{
  "n_layer": 12,
  "d_model": 384,
  "n_experts": 64,
  "experts_per_token": 6,
  "d_expert": 64,
  "d_shared_expert": 192,
  "activation": "squared_relu",
  "moe_layers": [0, 1, 2, 3, 4, 5, 6, 7, 8, 9, 10, 11],
  "router_score": "softmax",
  "normalize_top_k": false,
  "routed_scale": 3.27,
  "balance_loss": 0.00339,
  "balance_bias": false,
  "router_z_loss": 0.0001,
  "shared_expert_gate": true,
  "init_std_router": 0.0283,
  "lr_router": 0.000751,
  "vocab_size": 19601,
  "norm": "rmsnorm",
  "norm_eps": 1e-06,
  "tie_embeddings": false,
  "optimizer": "muon",
  "lr": 0.00944,
  "beta1": 0.93,
  "grad_clip": 2.0,
  "batch_tokens": 32768,
  "seq_len": 256,
  "train_tokens": 345600000,
  "steps": 10547,
  "dataset": "wikipedia_en"
}
Below are experts of layer 4 (counted from 0) of a mixture-of-experts language model. Rows are named router (the router's row for the expert), up (a neuron's input weights, with its number) and show model dimensions 64-127. Each number is 200 + 20 x the weight over its row's rms, rounded and kept within 0 to 999.
After each expert's rows: "mostly gets" lists some tokens that are sent to it at least half of the time; "comes after" lists some tokens at least twice as common just before its tokens as in all text. This comes from a sample of Wikipedia text that the model never trained on. Tokens count by the router's weight.

# expert 8
router,176,236,186,206,212,207,223,166,223,218,244,160,198,195,179,196,181,212,202,168,214,182,196,176,194,235,228,173,198,189,202,201,203,189,183,242,164,222,222,187,176,215,166,176,193,198,193,162,211,215,198,164,207,204,192,211,185,210,179,228,234,202,198,195
up0,219,196,152,182,190,212,202,183,213,223,203,172,161,213,171,222,229,194,214,178,208,170,195,173,176,218,210,208,197,227,213,220,226,179,172,187,194,195,203,193,205,239,176,170,194,222,205,191,198,211,172,223,180,217,164,206,177,212,212,197,205,200,198,248
up1,150,228,175,184,178,200,235,191,229,232,219,204,232,186,236,201,222,229,183,165,181,193,189,215,196,218,226,162,219,212,188,221,189,222,203,194,205,207,204,207,209,189,189,205,227,231,193,185,191,168,222,182,173,224,202,162,164,190,200,217,195,159,188,183
up2,175,193,196,207,217,180,177,164,197,188,188,164,187,188,247,234,200,213,198,197,216,200,206,188,190,209,220,189,220,193,225,183,182,187,202,198,219,207,217,221,194,157,198,190,184,196,217,202,214,206,201,194,230,231,196,198,200,203,198,232,192,174,195,198
up3,232,188,205,168,184,202,213,201,182,194,204,187,169,211,186,184,221,180,208,210,158,164,194,201,193,211,203,207,195,170,201,219,209,206,229,226,208,221,194,202,215,211,204,174,185,178,195,203,222,200,232,198,214,181,221,223,219,209,187,212,203,214,168,183
up4,206,224,193,172,198,183,179,213,191,190,224,237,184,187,194,217,198,207,203,187,234,206,203,180,188,195,209,181,236,182,163,172,172,202,188,203,185,210,182,193,237,213,222,213,202,139,193,188,236,250,173,197,187,206,194,224,210,232,209,204,220,162,226,193
up5,205,192,188,185,216,214,206,229,209,210,190,197,184,199,171,194,197,204,208,194,191,216,178,197,198,230,172,189,209,190,235,218,185,178,174,196,205,157,217,191,209,213,207,230,169,183,203,209,164,199,213,176,196,189,202,222,239,230,178,151,249,204,178,198
mostly gets: " / (", " These", " n/", " Mus", " Anton", " | In"
comes after: " | ", "0", "1", " S", "6", " K"

# expert 25
router,206,194,212,241,202,212,200,183,187,230,199,167,181,220,209,198,201,182,198,158,209,203,157,205,180,208,208,185,194,211,220,188,178,221,172,176,177,203,197,241,188,180,184,209,191,174,193,159,224,190,169,171,199,189,209,195,217,216,193,209,221,211,207,174
up0,196,201,175,210,182,204,167,199,231,192,221,216,216,218,184,184,220,234,156,234,239,241,184,227,212,208,224,197,195,168,190,209,211,205,215,202,194,188,201,216,211,188,189,198,216,176,156,241,202,208,212,190,216,211,217,223,187,239,204,182,178,225,192,208
up1,173,228,186,211,216,187,227,177,235,215,210,191,188,179,205,213,217,220,189,204,218,174,192,191,219,209,205,188,169,208,151,181,224,202,206,204,203,199,185,224,180,181,200,206,188,219,225,204,183,206,179,169,190,206,195,193,214,207,203,237,265,205,207,202
up2,188,198,214,248,187,185,213,192,176,178,214,160,177,192,195,220,172,221,207,238,202,204,179,241,205,189,229,176,208,200,179,174,187,241,192,216,172,209,217,205,174,202,208,183,226,161,212,218,178,209,186,185,196,211,213,225,235,185,186,200,169,228,205,197
up3,193,233,204,213,185,175,219,173,183,208,201,197,178,206,207,214,199,195,218,211,176,202,197,228,182,228,184,176,197,249,205,221,206,209,186,188,202,191,202,176,168,187,196,204,195,171,214,223,228,221,157,172,202,197,170,165,188,223,185,197,172,188,154,204
up4,236,190,184,201,240,205,141,224,177,134,173,213,222,190,233,197,192,179,183,188,181,200,220,211,214,176,220,187,232,202,212,210,189,210,206,202,173,214,218,202,185,153,172,229,206,194,216,216,179,180,190,205,204,207,214,169,165,247,210,165,222,178,187,194
up5,223,197,199,237,193,230,196,252,168,197,228,197,137,210,216,205,190,202,216,226,196,203,194,158,219,219,179,184,180,209,208,174,184,173,207,214,163,194,213,214,206,164,197,204,231,165,223,171,184,196,195,189,174,198,205,209,175,240,227,206,242,174,210,229
mostly gets: "| S", "|---|---|---|---|---|---|", "| R", "After", "| P", "He"
comes after: "\n\n", "\n", " (", "| ", " | ", "-"

# expert 59
router,169,204,178,216,153,190,194,174,220,173,223,190,200,180,195,213,201,198,205,190,196,205,207,191,180,243,226,192,212,191,249,193,203,219,177,196,174,202,203,211,168,238,214,175,154,192,176,193,200,195,175,193,212,183,213,202,188,203,221,247,238,226,207,183
up0,203,185,203,212,163,214,218,196,217,221,183,245,192,214,186,220,224,177,239,159,215,202,205,208,183,182,200,164,195,223,217,216,189,207,206,196,217,198,196,224,195,177,200,167,184,200,184,201,209,186,220,193,208,190,219,222,189,220,215,205,202,193,202,157
up1,194,222,179,184,169,209,192,168,208,232,201,172,199,219,190,193,181,164,193,207,182,226,207,189,145,194,223,205,224,228,165,187,186,180,186,222,189,178,202,198,209,191,191,194,189,186,165,198,184,210,167,178,220,198,167,158,183,219,197,188,219,207,245,146
up2,204,208,177,207,178,191,206,212,225,197,199,170,169,192,171,191,205,225,201,211,211,177,163,162,227,226,236,203,229,196,204,222,189,202,206,208,183,216,184,149,183,226,215,224,241,206,202,184,178,242,201,204,198,196,191,201,190,250,223,206,194,179,248,174
up3,196,207,190,234,192,200,227,228,189,204,204,184,204,175,190,195,205,219,203,211,198,155,191,200,201,201,237,201,175,187,189,178,176,197,202,229,220,212,193,158,223,186,227,197,200,216,196,186,167,185,195,182,217,189,219,165,206,179,200,206,210,218,182,207
up4,209,230,207,199,166,193,173,189,220,221,191,224,167,164,173,188,213,225,222,200,179,183,200,238,212,219,221,167,222,190,209,218,212,195,175,214,198,196,216,217,211,230,200,199,192,204,200,214,202,219,218,203,212,202,213,188,220,240,207,191,180,195,219,178
up5,205,157,183,225,189,212,235,179,189,214,221,152,172,201,211,175,215,209,209,188,188,201,216,177,195,203,174,212,199,210,212,195,212,221,192,211,227,224,181,213,197,232,215,193,202,204,199,205,205,184,223,206,226,202,240,195,215,204,193,168,194,202,215,203
mostly gets: "In ", " In ", "==See also==", "°W", " | \"", "% |"
comes after: ".", " |", "\n\n", ")", "\"", " |  |"

# expert 2
router,176,199,204,197,168,206,192,171,201,186,210,207,211,197,175,215,201,191,203,178,184,201,168,220,187,240,208,176,221,199,263,213,195,214,176,194,182,198,191,219,160,199,193,205,189,134,186,205,218,166,152,198,199,190,184,200,216,220,205,202,249,203,196,195
up0,222,188,174,190,205,217,207,219,232,180,200,211,189,195,169,164,192,199,237,202,234,206,184,181,198,195,232,161,198,215,216,232,192,207,191,196,205,165,190,242,223,210,170,221,190,205,192,196,215,216,199,200,236,216,184,156,211,188,215,211,196,199,176,166
up1,186,206,180,186,196,175,193,223,197,205,217,195,211,218,211,202,177,199,190,195,201,208,204,227,211,206,207,205,220,190,194,197,194,198,187,196,232,164,233,217,202,241,208,208,242,183,183,199,185,206,188,201,199,189,193,187,203,241,179,184,197,211,196,221
up2,244,200,193,229,197,188,212,184,223,211,208,181,176,240,200,210,178,206,201,181,185,199,180,237,177,200,246,185,203,230,213,212,211,190,176,245,187,209,216,200,217,229,209,209,213,173,193,220,189,211,206,211,204,188,184,216,212,200,191,203,197,187,171,206
up3,186,171,205,173,207,207,210,187,212,191,205,213,223,204,181,241,138,215,193,164,172,221,239,198,195,238,211,154,165,200,227,207,223,194,194,214,192,212,188,212,178,233,211,229,164,207,206,221,175,197,208,185,182,213,183,180,178,170,212,180,228,194,195,201
up4,202,205,221,188,209,192,184,176,201,193,194,198,211,221,208,182,171,196,211,158,181,177,138,192,200,213,196,157,179,212,214,204,184,211,216,212,198,166,195,250,162,211,230,201,227,186,202,216,184,180,234,183,182,229,157,203,186,213,208,207,226,186,244,229
up5,183,190,205,191,198,209,232,206,227,207,176,196,195,197,196,200,179,217,196,188,204,204,216,236,177,186,219,191,187,177,223,148,174,224,214,210,201,227,166,162,192,189,192,149,227,176,185,202,194,186,173,198,209,184,231,199,204,186,217,210,217,210,182,216
mostly gets: "In ", "|  |", "% |", "==See also==", "|", "  -"
comes after: "\n\n", "\n", "| ", "==", "===", "- "

# expert 11
router,211,169,219,219,197,231,193,218,182,214,196,177,193,211,218,195,216,216,210,184,192,187,157,170,197,231,219,171,214,190,229,181,190,217,198,194,176,228,213,226,176,214,188,207,187,152,210,154,221,176,203,196,197,205,225,218,216,236,189,191,226,202,215,200
up0,187,210,223,208,235,211,195,174,210,183,178,216,196,202,205,209,175,226,199,189,194,217,208,175,167,210,193,168,216,198,233,190,208,227,168,251,196,190,223,226,220,232,182,200,185,185,191,186,198,173,223,233,204,224,226,204,208,205,199,193,192,177,227,217
up1,221,162,175,184,198,220,217,216,214,190,201,185,202,224,171,200,195,216,196,206,213,194,206,195,185,183,213,196,188,196,191,200,176,199,169,148,188,182,180,231,252,218,152,223,180,241,211,189,207,230,214,190,207,192,209,209,193,205,178,211,226,203,215,176
up2,205,168,214,160,189,191,215,195,215,181,224,181,204,231,205,207,175,224,220,255,218,204,166,190,227,215,194,218,184,199,212,180,189,181,251,219,215,209,195,201,190,222,199,207,182,175,170,192,179,179,237,216,178,205,187,237,224,223,196,195,210,203,239,206
up3,214,176,217,219,201,193,192,201,224,223,188,173,214,236,215,224,219,149,182,136,166,193,149,193,177,221,189,209,208,184,196,209,226,163,178,183,209,180,205,243,179,166,192,202,208,183,208,177,184,194,210,211,230,190,194,204,227,204,205,190,211,239,199,185
up4,202,202,206,200,217,205,224,240,197,202,216,207,203,199,218,224,213,220,178,197,205,226,207,188,202,198,188,181,220,181,183,193,186,207,192,221,176,200,220,239,187,231,195,220,184,226,186,182,201,201,196,237,220,203,221,192,195,187,188,183,197,184,194,194
up5,216,202,219,182,167,189,181,190,174,201,206,191,179,183,187,216,173,222,205,184,202,221,192,184,200,183,188,192,196,164,242,182,197,231,199,176,195,212,192,193,202,200,170,198,170,195,203,191,202,184,211,207,201,164,198,170,213,208,195,185,199,200,214,196
mostly gets: "The", "  -", "- K", "- The", "After", "In the"
comes after: "\n", " (", "\n\n", " | ", "| ", " "

# expert 48
router,168,209,196,231,188,198,201,199,181,204,203,162,196,178,198,213,217,214,220,186,199,201,169,178,170,230,223,177,214,172,248,191,191,234,178,195,176,213,216,224,156,222,196,217,193,163,189,185,189,186,183,195,187,193,223,203,217,220,195,213,228,208,224,183
up0,219,197,203,175,193,197,208,189,170,199,190,184,193,204,216,181,200,221,219,179,201,154,186,218,175,197,185,202,182,201,216,172,185,209,188,171,197,212,193,200,182,160,226,194,146,227,186,193,192,161,198,174,205,152,186,228,201,177,206,181,189,216,234,200
up1,176,237,185,228,203,211,174,204,192,196,182,185,185,197,209,207,210,194,197,194,185,201,174,205,166,203,201,168,202,203,184,194,190,176,207,185,232,212,206,206,190,210,184,202,205,143,229,175,167,221,179,222,204,229,165,197,202,211,206,208,225,221,201,186
up2,195,195,242,156,176,213,205,209,187,200,229,169,170,208,237,205,200,194,207,170,205,200,214,215,184,184,162,204,202,220,203,207,195,196,195,181,182,163,211,210,203,222,196,225,189,167,180,201,175,191,199,216,201,181,196,191,197,209,211,197,193,219,205,190
up3,195,212,219,189,200,212,207,186,225,183,208,225,221,206,213,230,211,212,172,173,240,193,203,226,212,211,239,223,199,193,198,181,201,214,206,194,182,223,211,190,198,209,208,240,200,191,181,186,178,214,186,224,183,170,180,253,173,220,179,192,204,185,198,234
up4,132,273,185,213,178,220,203,194,209,242,222,151,215,191,179,198,193,229,219,211,193,167,190,195,203,195,165,207,189,197,233,196,200,203,225,184,212,236,191,188,161,220,188,216,203,184,179,185,210,209,167,178,207,161,210,197,212,219,205,224,157,198,215,174
up5,230,197,187,202,169,185,237,209,210,211,199,218,181,207,237,207,207,202,197,187,177,215,211,201,178,181,186,203,164,189,250,176,179,204,192,224,207,169,222,201,208,218,219,218,227,207,189,182,181,173,186,213,189,203,243,209,210,198,190,174,198,171,199,209
mostly gets: "In ", " In ", "- P", "- C", "- D", "The"
comes after: "\n", "\n\n", " (", "| ", " | ", "-"